From a checkpoint of a small mixture-of-experts model trained on Wikipedia.
Size: 8 layers, vocabulary 16264, 59.5M parameters.
Experts: 128 experts in each of 7 layers, 64 SwiGLU neurons an expert.
Training: a variant of Muon for the experts, 280M tokens, 7975 steps.
Below are experts of layer 4 (counted from 0) of a mixture-of-experts language model. Rows are named router (the router's row for the expert), gate (a neuron's input weights, with its number), up (a neuron's input weights, with its number) and show model dimensions 0-255. Each number is 200 + 30 x the weight over its row's rms, rounded and kept within 0 to 999.
After each expert's rows: a language model's description of what the expert responds to. This comes from a sample of Wikipedia text that the model never trained on.

# expert 16
router,185,226,226,233,241,201,230,204,193,253,226,205,183,213,212,188,198,197,191,226,219,191,151,176,228,196,218,241,239,204,195,200,156,173,208,207,127,198,207,210,179,195,212,227,258,256,176,178,176,235,183,275,171,190,144,210,208,200,176,185,204,186,189,220,192,234,233,179,195,205,208,220,244,209,165,163,245,176,186,211,235,181,191,206,213,271,198,171,144,246,221,191,226,185,161,227,234,187,239,253,244,184,219,258,223,191,220,246,234,196,142,196,166,179,201,241,200,180,176,237,168,176,252,236,175,151,223,184,202,200,170,216,234,212,215,202,215,252,148,211,191,221,203,192,181,238,239,237,150,193,184,145,160,233,221,192,248,194,226,209,245,239,155,194,172,184,191,211,176,245,245,215,206,228,174,188,171,195,175,204,221,184,169,143,225,187,150,143,224,227,230,228,152,189,200,165,130,255,204,216,142,235,159,181,220,207,226,191,185,179,216,132,196,127,127,223,169,152,147,226,193,186,183,199,196,173,169,214,198,223,189,149,183,192,236,212,157,170,197,173,211,234,185,218,191,251,203,223,184,232,247,177,189,194,220,167
gate0,213,200,211,244,218,211,171,184,165,198,221,197,235,236,170,205,225,156,216,199,209,148,184,215,218,153,207,154,245,214,199,203,209,184,200,187,181,189,209,240,224,189,206,229,171,201,206,214,210,181,221,198,194,219,231,214,212,150,173,149,181,208,156,195,202,150,167,216,169,226,206,208,188,211,153,198,191,165,121,227,218,166,213,199,234,168,201,263,209,216,251,258,150,234,196,219,164,142,183,277,175,254,182,179,213,121,168,241,171,153,193,178,250,141,253,237,201,193,158,230,209,198,221,185,208,169,185,233,185,201,202,207,233,202,172,112,218,218,206,205,247,210,186,193,261,185,228,158,194,148,240,187,224,176,185,159,227,225,194,193,191,210,180,191,191,281,163,182,179,203,220,178,190,252,231,185,192,176,251,192,232,216,201,142,237,216,213,191,187,236,172,196,186,188,183,169,234,174,193,228,179,225,197,179,259,193,122,206,255,226,204,236,168,193,227,158,179,200,188,209,201,175,244,208,202,215,126,225,129,155,190,174,192,186,200,203,217,218,158,206,200,215,220,245,162,237,217,196,186,245,144,154,196,193,236,217
up0,179,197,157,206,204,235,188,221,173,172,193,224,238,189,241,262,132,201,179,191,183,247,224,114,184,185,238,171,187,181,206,166,234,222,254,206,226,227,211,214,203,190,181,146,151,186,213,199,182,208,242,173,159,252,195,190,179,201,180,191,216,151,186,235,129,248,187,222,219,241,281,144,210,168,224,188,188,251,175,167,198,189,189,228,265,183,178,218,194,237,178,178,230,195,185,211,198,226,136,210,211,196,248,201,168,213,167,126,249,197,231,256,194,222,214,218,182,225,156,164,221,184,198,179,145,203,223,226,165,190,200,157,222,214,230,132,217,218,237,223,252,226,222,206,207,196,192,202,179,220,187,194,170,214,218,155,206,192,215,183,195,257,187,195,223,191,175,206,211,177,241,200,187,186,204,193,206,244,222,208,148,138,250,179,138,242,220,220,220,207,199,218,205,240,244,207,243,241,178,190,168,174,177,238,197,162,203,182,200,206,179,186,184,135,171,188,150,193,175,207,211,193,194,200,246,234,224,238,216,226,245,232,206,166,228,219,136,228,176,260,219,219,177,200,202,245,216,120,207,182,216,245,183,211,204,200
What it handles: Articles and possessives such as the, a, his, their, its and 's right after a preposition or verb, often followed by first or own.

# expert 24
router,170,266,181,146,211,158,199,228,170,158,199,202,256,165,164,216,224,218,256,156,229,140,198,235,224,203,182,163,175,196,200,182,200,187,253,234,172,195,206,209,176,231,205,225,211,176,168,162,174,211,182,220,186,176,225,206,148,190,196,216,210,245,205,237,237,245,247,238,197,194,214,148,180,198,181,236,141,196,174,191,231,206,233,153,208,224,216,171,212,170,138,174,190,212,211,215,242,218,250,224,219,124,237,169,219,184,208,170,214,218,180,174,222,202,172,225,175,200,168,164,198,162,222,161,176,179,203,213,210,164,187,181,142,163,198,182,174,185,169,224,218,270,201,192,174,196,182,195,126,168,185,211,148,219,203,177,215,192,158,179,199,182,169,214,178,148,179,238,189,201,222,246,226,225,235,172,195,252,164,219,228,283,175,166,151,178,203,182,206,209,202,206,209,210,234,165,203,220,218,254,147,170,201,172,241,144,271,227,195,199,174,181,214,247,179,204,211,181,195,204,167,242,162,199,159,199,191,232,254,138,157,159,179,167,177,195,203,248,242,234,199,232,201,185,239,179,194,204,243,207,203,203,127,230,211,175
gate0,175,139,159,212,197,236,198,149,180,199,129,190,193,200,172,204,136,196,182,190,194,237,182,221,170,215,169,227,225,214,227,178,188,185,210,204,148,139,212,176,236,212,211,166,247,231,230,159,190,166,199,184,246,224,210,201,146,209,229,179,197,153,185,227,222,175,198,234,174,188,160,162,218,195,231,232,185,188,224,193,154,215,176,220,238,227,223,179,248,176,231,195,153,219,192,213,188,205,203,213,243,243,190,258,172,202,165,221,162,149,203,195,250,220,236,208,240,227,236,226,193,163,161,171,165,247,236,172,235,170,170,220,182,207,198,187,210,169,164,232,229,154,224,205,160,193,225,128,247,199,217,149,174,215,185,196,199,222,189,178,189,188,189,188,214,222,138,193,186,197,213,231,212,187,173,221,184,216,230,180,188,195,242,217,208,196,176,241,214,170,208,195,166,133,204,162,208,220,214,201,197,174,186,189,275,244,266,168,216,259,262,128,193,207,187,188,197,178,243,207,202,193,252,171,199,203,211,178,197,147,161,192,223,166,279,169,232,135,195,177,149,222,180,208,226,237,173,214,224,156,236,214,245,182,148,250
up0,147,192,231,237,197,207,192,149,163,185,142,208,191,165,174,193,176,244,231,180,210,186,258,232,175,218,223,214,201,158,161,163,166,211,202,245,198,180,165,207,249,143,193,189,183,241,218,260,200,180,261,201,187,251,170,163,216,222,204,229,213,247,221,180,177,181,202,173,186,220,196,195,201,203,168,166,218,167,196,233,159,201,184,214,163,183,189,182,199,222,149,166,165,194,195,181,190,155,172,198,216,246,166,176,227,147,171,181,126,257,195,260,204,167,234,227,186,185,234,242,173,173,216,263,184,167,196,212,166,169,185,189,133,193,274,229,179,174,179,200,206,181,189,188,198,205,264,180,231,217,245,173,205,253,244,165,171,153,184,237,216,166,243,171,229,211,190,206,252,228,217,208,173,201,209,161,245,231,212,172,222,156,166,182,180,228,178,217,213,178,196,201,173,175,273,174,219,250,194,105,180,195,223,192,209,169,162,162,181,196,184,211,184,141,171,247,149,205,193,236,224,192,190,178,183,200,224,227,182,193,218,185,175,207,212,156,175,192,222,224,240,220,168,222,178,200,275,164,222,211,230,207,202,163,216,171
What it handles: Nationality, language and empire adjectives and proper-name starts after the or of, such as Roman times, Ancient Greek, Imperial Japanese, British.

# expert 36
router,189,201,223,219,219,138,216,212,193,232,214,174,238,185,245,192,203,183,200,226,200,189,166,197,195,209,207,198,218,224,249,237,156,177,232,220,190,158,203,233,196,141,201,223,231,221,219,217,144,260,158,242,173,214,145,173,182,165,148,175,180,216,189,220,166,241,224,209,214,229,230,184,251,229,147,203,236,199,197,233,189,205,193,222,236,245,167,189,178,216,236,163,259,218,156,265,226,222,245,238,236,192,203,216,180,178,181,212,197,176,188,219,209,166,183,216,214,199,203,286,182,195,243,229,189,134,233,200,212,207,173,157,215,192,201,176,188,203,189,255,177,210,193,173,165,252,229,242,152,227,230,133,153,231,180,194,209,187,188,213,234,192,188,197,171,175,172,207,164,225,222,216,184,190,175,223,172,186,220,221,218,183,224,167,178,161,143,150,242,237,227,168,118,230,198,185,124,253,161,212,220,195,159,181,217,171,222,139,191,180,242,155,230,175,168,262,170,180,129,223,176,240,189,219,190,167,158,194,207,213,152,172,208,178,234,238,190,156,173,172,204,204,184,230,211,212,243,231,188,241,203,201,181,189,197,172
gate0,221,204,182,136,188,182,192,232,232,218,249,253,211,185,241,201,205,180,180,220,183,191,167,171,245,186,189,193,167,194,191,195,185,250,193,217,172,138,209,176,162,239,232,196,167,220,230,285,155,243,239,221,254,202,172,185,213,207,193,232,179,191,192,198,210,204,210,217,204,113,183,265,194,229,192,221,158,194,167,194,198,196,187,254,227,209,223,204,215,183,223,227,169,263,176,202,183,161,238,143,173,235,186,179,142,201,105,244,232,144,218,230,213,164,235,213,207,221,187,248,296,164,201,183,201,167,210,162,189,175,182,179,226,212,200,172,206,232,191,220,258,159,159,167,213,207,248,157,174,161,243,235,211,150,177,174,224,179,164,195,185,218,243,181,209,187,199,153,230,178,171,182,181,157,183,186,150,193,244,219,208,190,208,231,224,152,174,255,225,218,215,162,214,182,180,176,187,187,208,188,226,235,274,154,192,167,179,200,228,232,239,183,208,209,202,204,239,226,223,180,186,183,196,185,225,205,231,201,240,211,179,223,200,255,225,185,219,174,185,215,202,134,201,191,211,208,196,191,135,212,204,184,168,188,239,228
up0,210,207,235,203,227,206,230,157,193,232,200,189,216,175,194,211,227,142,191,191,243,165,185,228,173,229,206,179,216,179,198,184,164,193,244,177,176,141,194,197,219,194,179,220,171,199,208,257,181,230,172,149,227,174,228,183,175,158,202,244,188,227,277,196,205,198,251,203,173,181,141,205,179,147,184,191,203,160,147,218,186,203,169,172,254,173,169,159,200,164,213,175,155,249,205,195,231,174,155,215,228,206,158,220,185,169,222,214,165,193,199,241,189,153,183,241,193,211,164,199,213,178,210,243,245,219,168,193,136,155,210,174,134,165,220,169,174,221,203,194,233,151,157,206,136,217,236,211,174,139,260,170,230,195,239,228,159,167,183,229,150,184,157,191,190,164,259,193,166,222,198,190,198,210,230,194,192,155,211,183,225,226,234,185,218,173,152,255,182,197,257,180,227,230,207,193,195,168,245,192,159,186,229,208,194,233,193,219,242,206,125,190,204,165,230,229,213,237,252,208,200,191,232,208,205,218,266,175,208,178,216,167,290,199,200,214,238,176,179,173,167,212,156,197,213,206,204,160,164,216,217,181,235,146,168,176
What it handles: The article the or The, mostly after a preposition such as of, in or to, as in Member of the Arizona Senate.

# expert 19
router,160,269,193,178,116,183,203,210,180,210,169,239,202,173,142,245,202,185,228,146,235,161,183,231,213,222,156,229,147,185,200,199,172,151,223,245,202,183,203,203,161,162,206,229,215,170,177,153,156,243,193,221,159,198,222,193,184,202,203,233,247,228,209,230,184,200,234,231,246,208,193,185,179,214,202,226,125,225,165,205,237,219,207,191,226,232,154,143,197,197,130,224,192,241,203,204,233,213,223,163,247,210,235,188,162,230,199,174,172,161,223,205,214,177,205,209,176,165,156,147,190,195,207,148,215,165,213,202,207,230,177,146,169,163,221,195,184,170,201,213,188,238,179,159,165,173,169,183,144,225,147,212,200,217,212,214,183,231,170,209,228,157,164,251,162,186,180,236,229,205,244,252,240,175,226,179,230,208,141,201,235,233,131,156,184,173,251,191,184,196,190,178,191,210,246,166,196,193,249,196,199,172,210,170,224,167,276,256,197,238,151,154,211,220,196,233,222,206,180,224,189,208,242,200,169,210,173,211,220,165,209,177,146,232,191,213,189,235,266,217,225,179,213,173,209,165,205,155,223,187,196,183,189,187,225,195
gate0,217,196,195,221,251,176,237,186,186,268,172,186,191,181,182,251,127,158,209,177,239,172,258,186,192,195,211,143,135,207,220,186,224,186,177,224,223,164,225,229,232,201,204,182,162,227,166,153,174,181,187,228,154,212,231,241,185,221,238,219,244,153,183,204,151,209,225,182,237,158,188,202,163,191,235,183,230,230,234,205,229,176,211,187,260,197,189,177,257,176,185,213,239,171,246,151,175,246,201,193,178,195,194,177,201,237,218,188,271,170,212,198,181,198,164,259,265,161,154,244,218,192,216,168,151,145,195,228,189,135,160,192,160,232,149,182,223,200,204,223,204,194,175,226,230,195,169,140,204,151,205,183,194,173,168,180,174,192,224,120,197,220,169,113,216,259,229,202,207,210,222,130,186,203,253,195,182,229,156,202,201,144,220,135,187,185,164,211,212,258,194,219,188,199,226,192,205,190,237,165,203,182,181,222,229,218,161,193,207,158,212,180,193,165,211,200,179,226,243,168,221,183,173,193,204,176,197,259,199,221,222,225,207,183,175,220,196,194,216,206,186,194,184,208,214,180,187,213,204,169,185,240,171,195,168,249
up0,185,202,189,163,233,208,204,222,246,157,233,195,191,182,199,193,230,180,145,170,213,228,214,243,175,191,205,174,140,197,157,186,194,180,197,187,229,184,174,214,165,159,182,136,199,203,182,187,188,139,148,182,189,181,170,256,195,228,233,209,202,224,209,204,192,166,157,185,242,192,180,195,245,199,207,213,162,215,233,215,196,226,235,188,202,244,200,205,202,214,193,221,176,182,166,182,194,212,235,208,210,133,232,195,200,222,216,176,221,144,239,220,185,228,182,229,211,189,153,216,179,236,183,135,238,250,232,197,230,198,183,205,182,204,211,233,152,207,131,201,153,213,190,185,163,220,174,205,223,238,183,173,189,180,223,191,217,120,201,265,184,143,196,222,176,194,220,182,195,206,236,175,181,205,211,210,192,229,149,250,136,218,146,189,167,222,209,126,214,186,195,243,191,199,148,226,298,211,231,173,191,200,183,209,236,198,208,157,145,216,204,223,142,265,193,149,188,231,176,171,208,229,154,185,230,189,241,239,171,159,168,180,217,219,124,194,153,187,205,263,194,219,202,141,199,206,202,232,195,177,267,212,155,236,203,185
What it handles: Names of countries, states, cities and nationality adjectives, such as York after New, Kentucky, Paris, British, Sweden.

# expert 56
router,213,152,188,177,186,206,250,216,208,212,157,147,230,128,199,173,211,186,188,205,263,207,177,269,253,202,202,190,220,223,200,196,201,225,224,243,173,164,153,220,197,193,203,231,208,216,225,187,208,180,175,213,189,223,163,210,207,145,174,218,189,180,223,219,204,166,227,149,225,188,226,183,259,245,152,196,236,237,179,192,247,201,212,240,176,201,164,160,158,147,218,197,196,225,210,171,221,185,254,172,158,240,220,235,197,132,171,173,171,213,159,229,177,209,176,255,207,189,249,250,196,211,237,211,215,181,194,210,224,222,254,239,178,204,231,135,201,150,249,236,248,191,200,205,238,251,197,217,172,189,207,171,239,220,189,201,208,202,223,225,218,253,232,177,199,204,154,209,196,266,213,227,198,177,191,190,155,233,240,180,250,222,236,268,174,166,167,185,182,196,232,190,218,192,215,263,151,197,224,190,223,205,211,142,183,191,202,241,200,192,200,175,202,188,175,176,187,193,187,234,200,239,151,179,236,220,245,234,215,203,184,154,183,187,192,192,176,138,138,160,194,225,222,220,254,196,215,220,188,196,279,234,198,137,179,170
gate0,171,152,236,232,218,197,247,182,171,229,161,197,236,154,208,194,217,199,163,177,183,191,184,249,185,171,190,260,192,223,168,185,193,220,187,176,239,218,223,201,188,192,254,187,168,196,259,224,172,245,160,175,244,207,189,207,222,277,234,197,273,253,186,218,160,251,184,161,212,244,118,213,201,182,214,230,192,186,223,220,188,189,179,203,231,165,262,253,204,240,210,189,220,182,186,180,183,229,262,232,222,218,185,238,209,180,187,199,154,171,213,185,181,174,194,189,233,188,190,219,201,214,209,220,212,208,201,144,189,233,213,206,215,195,165,186,171,194,149,182,153,157,208,242,216,167,194,240,172,189,186,246,192,185,231,234,128,257,207,186,223,261,182,200,248,205,193,202,240,241,224,176,138,195,198,213,238,133,135,208,151,209,212,201,246,244,176,198,175,240,184,232,180,189,232,171,210,184,201,236,169,207,210,241,193,233,235,241,211,214,247,204,210,190,191,165,222,220,263,208,156,191,187,171,200,207,270,213,194,210,243,259,192,257,198,230,212,233,184,157,186,170,161,210,216,209,160,169,202,196,224,177,182,210,259,217
up0,191,209,235,165,203,250,182,231,174,189,205,213,232,231,183,256,168,221,190,154,202,194,189,178,220,244,187,160,216,173,226,161,224,150,210,200,204,157,205,136,192,205,215,228,182,211,225,198,202,199,184,199,182,204,207,201,207,236,210,219,241,206,194,239,204,240,221,177,127,191,182,200,211,182,198,158,241,247,233,163,111,161,172,258,225,192,239,220,204,197,121,215,237,205,186,219,209,147,198,208,220,244,233,221,162,217,142,167,202,191,205,175,204,147,190,126,194,205,227,206,214,237,196,129,165,204,186,197,118,206,194,153,205,248,157,223,206,166,141,175,270,209,173,137,175,200,195,253,117,202,178,188,207,187,207,210,198,172,205,205,173,217,240,183,195,130,205,151,221,168,209,163,177,206,184,172,224,176,200,220,182,238,194,247,177,211,172,237,199,166,182,223,240,239,195,208,160,152,202,230,182,240,215,193,209,169,202,221,273,185,226,184,224,253,180,212,240,218,207,192,196,191,170,227,205,159,209,214,186,175,177,245,220,199,166,175,162,199,176,196,221,220,210,188,255,195,224,185,251,149,247,212,224,208,202,159
What it handles: Opening quote marks of cited reviews or phrases, and determiners like the, these, both, other, same, last before nouns.

# expert 28
router,185,150,190,194,146,133,231,215,153,193,204,182,220,191,154,220,233,233,194,204,220,210,223,242,213,183,174,224,226,167,202,186,197,198,220,224,168,207,246,233,161,140,168,221,215,181,162,180,151,220,158,172,167,236,262,216,177,239,217,244,260,216,219,219,249,216,265,184,209,204,231,184,187,228,202,231,212,232,173,221,196,209,205,205,194,144,202,181,226,217,263,188,170,239,219,158,221,211,219,190,212,198,256,197,169,257,198,193,144,185,239,235,211,139,246,182,203,173,218,204,227,212,249,236,199,190,209,202,263,190,150,167,201,168,266,186,183,179,212,268,225,212,221,167,208,147,217,179,211,257,161,261,212,157,203,203,148,213,161,192,224,147,213,241,156,212,158,253,194,208,259,217,198,170,222,222,210,175,179,165,227,165,218,190,205,162,174,171,243,187,215,190,227,199,177,232,243,186,179,232,252,178,206,207,224,158,187,192,199,207,185,216,171,224,180,159,191,219,216,202,209,202,160,166,172,175,224,199,222,153,231,164,235,246,228,215,178,239,169,250,152,170,160,200,204,183,133,219,213,226,204,172,227,231,202,221
gate0,185,151,215,220,230,274,160,201,211,180,126,217,213,261,190,167,243,234,141,208,180,157,149,214,165,226,206,173,163,178,225,256,185,182,178,263,178,214,181,165,158,221,193,217,189,240,219,202,230,204,210,199,211,239,163,251,199,231,216,203,181,175,200,154,202,176,180,206,198,227,219,203,184,206,207,219,201,156,152,137,186,248,195,191,157,194,140,219,256,184,188,215,227,177,206,236,192,186,185,242,204,225,217,230,196,228,205,232,192,161,208,176,217,185,192,214,173,232,200,170,214,200,200,196,224,170,187,184,218,190,200,193,179,193,146,195,252,168,172,183,192,245,170,153,207,202,247,168,165,134,194,241,226,195,189,180,253,221,184,243,252,157,175,205,254,224,205,206,198,152,237,205,133,232,177,188,251,202,226,186,177,218,186,142,210,193,174,181,171,205,136,211,203,136,210,144,191,224,249,255,190,230,173,220,211,186,212,205,138,247,225,181,261,202,200,249,204,165,216,185,138,193,213,243,182,266,220,192,159,189,182,239,183,240,182,232,180,229,213,185,205,211,135,189,185,217,240,195,199,182,242,221,197,239,216,220
up0,144,214,273,162,202,223,193,166,201,168,194,231,186,142,195,195,172,185,145,220,188,261,182,183,151,213,158,207,166,177,219,152,226,151,189,180,195,213,163,184,238,142,203,180,198,171,232,243,223,215,167,197,198,268,152,192,194,139,186,187,140,204,193,205,203,139,200,229,185,160,164,200,209,174,170,220,171,172,194,183,260,219,205,203,184,210,145,192,168,191,149,213,224,189,184,170,218,211,168,178,222,232,156,156,250,175,190,222,218,234,154,216,180,238,222,229,198,203,174,183,225,181,264,178,188,176,235,203,241,177,218,207,179,153,153,180,200,181,184,225,186,196,238,168,194,172,244,233,175,219,205,177,204,232,195,187,240,199,255,202,197,223,160,207,160,156,194,177,158,174,182,168,225,164,247,194,192,202,182,168,154,169,219,176,219,208,231,172,206,185,129,210,225,210,228,230,221,238,224,211,192,241,185,158,168,204,185,240,183,196,302,233,232,228,151,210,193,222,260,218,208,174,163,216,184,176,187,153,220,203,210,236,207,227,180,154,198,195,102,170,232,187,145,192,176,192,224,197,216,223,173,192,200,191,237,235
What it handles: Capital letters or letter pairs inside acronyms and codes, such as J(R), P(DC), US, TA, in tables, racing results and sports statistics.

# expert 13
router,183,188,148,214,248,269,220,224,179,200,190,167,248,225,237,211,158,221,190,169,242,239,226,200,198,189,208,199,193,211,210,159,218,227,223,140,218,188,230,214,237,187,228,184,222,199,232,225,187,152,172,206,246,213,157,195,215,229,201,215,219,237,195,244,193,193,202,180,178,165,162,226,226,173,233,208,172,213,287,142,232,191,153,188,203,147,166,230,137,224,179,197,157,193,177,231,209,225,211,205,248,198,133,166,197,215,183,208,231,194,133,201,219,225,186,166,148,180,216,180,219,252,238,231,184,236,217,172,207,237,215,210,216,200,160,225,202,229,215,143,173,181,230,224,172,226,196,198,250,183,226,199,157,222,205,242,213,236,164,176,207,190,196,206,154,237,212,232,246,235,252,194,233,200,155,184,154,218,157,154,178,168,228,204,233,193,155,236,254,232,140,209,202,184,216,229,204,177,213,199,243,240,173,198,216,209,171,239,237,176,204,270,204,186,203,220,258,251,221,204,258,190,256,252,213,211,205,205,206,191,202,263,251,168,240,216,200,176,190,173,232,164,174,211,222,238,213,203,193,145,207,187,240,240,168,201
gate1,233,247,208,217,212,142,244,249,212,188,198,147,182,157,224,247,214,218,189,185,223,219,226,177,208,191,187,180,206,186,220,257,153,152,239,191,245,152,227,222,160,187,192,201,209,235,220,173,178,211,235,208,221,172,234,216,200,155,202,163,149,172,188,231,191,184,196,268,249,192,227,189,206,172,179,243,201,236,196,204,131,188,186,216,221,186,197,182,213,152,197,184,195,225,179,153,149,211,127,206,212,189,225,193,116,246,251,184,233,200,294,177,205,131,206,196,187,193,216,213,189,174,205,196,164,120,193,211,209,191,217,194,233,200,198,162,165,161,249,222,177,208,207,144,216,210,190,223,221,217,191,199,199,210,211,208,172,201,212,194,206,239,237,219,166,186,237,201,195,212,200,222,206,248,209,184,196,214,177,224,223,256,275,237,209,193,203,199,133,252,231,241,225,189,191,192,227,231,237,195,212,179,177,173,244,166,199,188,160,244,279,157,170,215,188,175,150,219,212,193,224,157,157,210,152,201,198,194,156,205,140,202,182,215,243,206,146,243,221,224,198,228,183,177,227,210,160,205,245,181,215,162,220,152,194,171
up1,242,183,197,221,189,227,161,209,231,161,209,193,230,188,190,164,169,166,182,239,250,152,179,212,207,136,172,205,220,203,193,202,226,257,231,125,220,202,250,197,157,190,192,209,214,215,205,223,144,210,199,236,207,268,265,207,178,194,208,222,198,195,205,194,216,174,255,240,156,266,234,169,186,174,226,167,176,248,185,184,166,200,219,198,198,172,137,230,190,128,163,165,187,182,235,168,189,168,219,204,205,187,214,240,188,248,198,195,165,224,220,194,225,224,157,196,134,209,212,187,214,205,170,142,231,184,211,172,171,265,219,227,245,170,218,157,142,153,162,198,171,205,204,185,195,227,257,212,219,184,196,242,197,187,205,193,205,235,172,198,180,200,200,155,175,219,236,209,174,178,199,159,171,172,189,200,231,201,210,181,208,156,214,210,193,152,231,194,178,180,190,178,161,231,162,253,188,209,209,205,251,168,209,162,158,199,178,194,144,224,208,191,214,188,181,258,222,236,193,167,177,162,198,170,189,208,134,178,228,238,243,213,161,235,277,156,146,188,181,211,205,186,162,203,149,217,185,178,157,177,161,205,278,188,186,175
What it handles: Past-tense verbs and participles after was, to or a subject, such as played, released, held, achieved, operated.

# expert 8
router,182,172,158,155,220,220,227,216,223,250,204,201,164,187,217,234,174,242,179,186,256,245,264,191,212,226,182,166,244,194,145,195,172,231,167,146,215,233,155,218,208,194,134,194,160,203,231,247,252,235,253,239,224,230,205,228,236,158,172,170,165,152,151,189,176,208,187,159,171,191,240,193,171,187,257,141,220,238,167,231,208,217,166,190,142,141,219,204,168,196,228,204,235,214,243,164,188,218,150,172,150,202,204,220,202,258,134,189,188,178,204,226,182,209,242,185,229,165,190,201,184,235,207,233,207,212,223,225,238,200,251,230,209,209,229,230,174,186,230,216,209,187,178,211,258,171,189,225,178,234,203,226,252,205,170,222,180,194,253,229,167,182,181,195,171,199,215,161,195,178,237,148,214,168,232,181,146,172,235,193,194,153,166,233,199,173,211,229,218,154,160,185,227,156,204,177,216,169,197,224,235,237,229,238,236,253,140,239,218,207,203,195,220,213,217,161,176,211,237,148,239,210,194,161,215,187,180,173,159,168,174,241,214,240,187,205,203,190,162,202,208,198,194,250,180,220,186,175,220,188,189,221,229,177,233,241
gate0,243,226,173,276,206,247,192,204,201,199,195,116,164,176,183,179,222,263,197,231,215,187,219,173,201,213,198,211,249,238,273,245,181,166,191,218,194,227,198,214,159,166,242,134,197,173,188,130,171,205,206,167,157,184,280,220,229,203,163,193,207,206,204,231,171,204,173,170,166,167,175,240,243,181,215,177,241,202,211,237,188,145,181,189,176,224,217,168,203,191,213,160,216,201,208,151,144,159,176,232,190,185,234,191,246,191,212,211,196,136,195,164,174,205,207,235,184,165,191,196,214,187,164,185,184,261,137,199,225,214,161,169,159,229,227,214,177,177,203,185,191,184,216,235,208,199,202,242,232,208,224,161,155,227,219,232,259,150,167,225,194,207,183,210,222,228,149,233,182,284,263,185,167,195,225,193,189,229,230,132,231,203,178,208,166,150,174,198,200,198,232,177,204,217,170,228,260,148,201,233,208,190,194,221,228,236,178,180,193,173,161,222,220,229,204,209,209,201,181,196,148,182,197,196,178,152,197,228,188,207,200,181,205,172,278,173,177,174,217,212,157,223,223,207,144,203,145,235,219,196,189,211,187,188,190,165
up0,206,239,177,199,228,198,229,196,228,126,202,204,210,240,229,212,228,196,167,206,197,223,106,181,201,244,193,176,236,202,162,211,161,210,136,193,193,216,217,207,240,214,209,210,227,264,260,183,243,200,153,229,178,200,214,150,158,178,190,204,218,204,236,214,201,218,140,205,224,255,175,142,207,229,155,219,188,212,166,184,216,208,184,203,201,213,153,206,202,183,191,241,207,143,240,203,150,206,181,212,233,240,210,197,164,194,207,224,145,206,163,216,212,256,233,215,195,184,187,224,188,170,183,187,246,177,180,214,246,190,173,191,202,231,227,201,194,246,164,179,214,201,199,191,220,220,154,175,215,178,206,192,177,206,126,175,207,227,180,251,208,228,195,206,140,142,177,176,175,139,213,226,192,188,275,178,181,206,153,184,142,236,269,152,168,214,202,222,274,183,150,226,148,215,251,236,187,217,246,221,224,216,183,188,187,160,191,153,269,234,210,188,206,189,200,195,213,227,156,242,227,185,271,199,159,199,259,228,173,218,224,172,204,171,179,213,175,144,226,183,221,201,206,199,171,184,198,192,223,238,188,192,175,218,182,169
What it handles: Blank space or dash before a number in table rows of sports, election and stats tables, plus time units like minutes, years.

# expert 21
router,221,217,179,217,201,171,197,243,232,208,252,171,186,180,190,247,222,169,169,197,186,220,257,218,234,244,145,186,212,221,246,170,224,229,170,167,192,201,205,176,208,212,194,222,171,241,218,169,173,198,171,231,150,260,190,210,166,216,187,205,206,139,178,190,234,180,224,165,213,175,267,180,199,154,222,187,236,207,152,266,175,225,233,162,196,190,168,199,233,192,219,166,167,220,211,151,205,249,199,158,182,220,229,137,218,210,224,183,186,189,206,215,226,201,188,239,173,213,206,183,173,182,249,210,203,165,191,190,234,142,161,160,228,185,225,150,159,168,236,239,274,197,220,167,213,163,150,175,263,187,177,174,206,220,158,160,156,226,183,210,179,163,214,198,149,201,192,237,202,170,182,221,261,180,225,228,201,220,222,210,200,161,209,206,171,223,172,217,130,182,184,170,226,168,227,210,227,145,179,222,185,173,188,211,246,138,202,204,219,240,222,225,191,169,168,177,183,222,251,225,171,217,242,154,172,177,216,121,201,196,196,253,181,222,218,204,162,232,225,199,170,157,169,231,152,174,150,209,198,220,210,133,209,192,245,198
gate0,206,227,211,213,165,282,164,162,229,230,171,203,181,207,199,191,178,182,137,204,248,213,141,161,143,161,226,226,208,200,221,238,187,222,154,183,194,153,179,204,184,238,188,201,179,253,201,176,233,183,207,214,192,187,203,192,167,232,193,232,185,184,193,153,185,213,184,129,220,191,218,176,197,191,171,192,232,214,193,196,165,162,206,207,211,198,208,168,186,196,190,168,278,190,194,223,219,170,128,185,180,157,193,210,220,169,193,165,231,213,240,163,214,202,224,190,223,208,204,200,224,189,209,195,221,232,183,192,183,206,183,167,192,164,172,179,200,198,185,173,213,175,150,219,171,206,202,198,198,253,251,222,180,142,270,187,260,236,245,201,197,199,196,224,194,201,194,185,230,166,185,165,178,155,155,174,162,156,277,196,214,199,145,172,210,156,269,179,199,160,192,183,170,228,201,160,190,153,147,139,132,218,221,157,237,134,231,162,207,168,127,209,191,204,202,183,187,151,221,172,182,201,216,185,224,142,229,189,274,249,192,181,225,238,215,194,212,190,253,203,213,199,213,256,222,181,146,192,153,191,216,229,166,179,189,240
up0,181,169,132,227,197,218,242,244,187,245,273,149,241,213,185,186,234,145,231,210,191,192,218,182,240,261,224,204,226,173,191,212,184,179,189,175,222,198,169,158,174,136,211,212,240,156,165,194,136,226,126,257,158,172,157,170,180,238,241,171,200,178,226,238,210,213,224,221,258,215,194,231,243,184,220,211,180,209,191,138,172,225,201,243,203,198,209,146,217,250,193,178,183,173,158,173,223,188,277,225,220,194,210,205,199,214,204,274,182,232,205,238,186,202,212,222,182,139,179,209,196,192,227,167,223,223,263,200,193,243,202,189,220,207,177,173,186,189,191,222,184,178,175,202,223,216,207,215,197,240,242,188,191,215,257,206,235,174,165,195,198,201,182,137,213,241,223,222,214,223,185,252,183,211,182,211,211,201,226,195,205,191,223,199,267,259,202,215,248,218,233,159,197,227,213,214,213,159,206,212,160,209,221,221,177,232,223,242,246,192,204,136,187,247,186,218,211,246,208,246,189,243,199,234,194,189,205,210,229,197,244,159,176,197,201,169,141,185,252,190,235,230,184,265,215,161,173,205,210,212,191,152,204,193,222,142
What it handles: Single capital-letter pieces starting a split word, mostly H (New Haven, The Hague, HQ, Hydrogen), also R, L, F, O.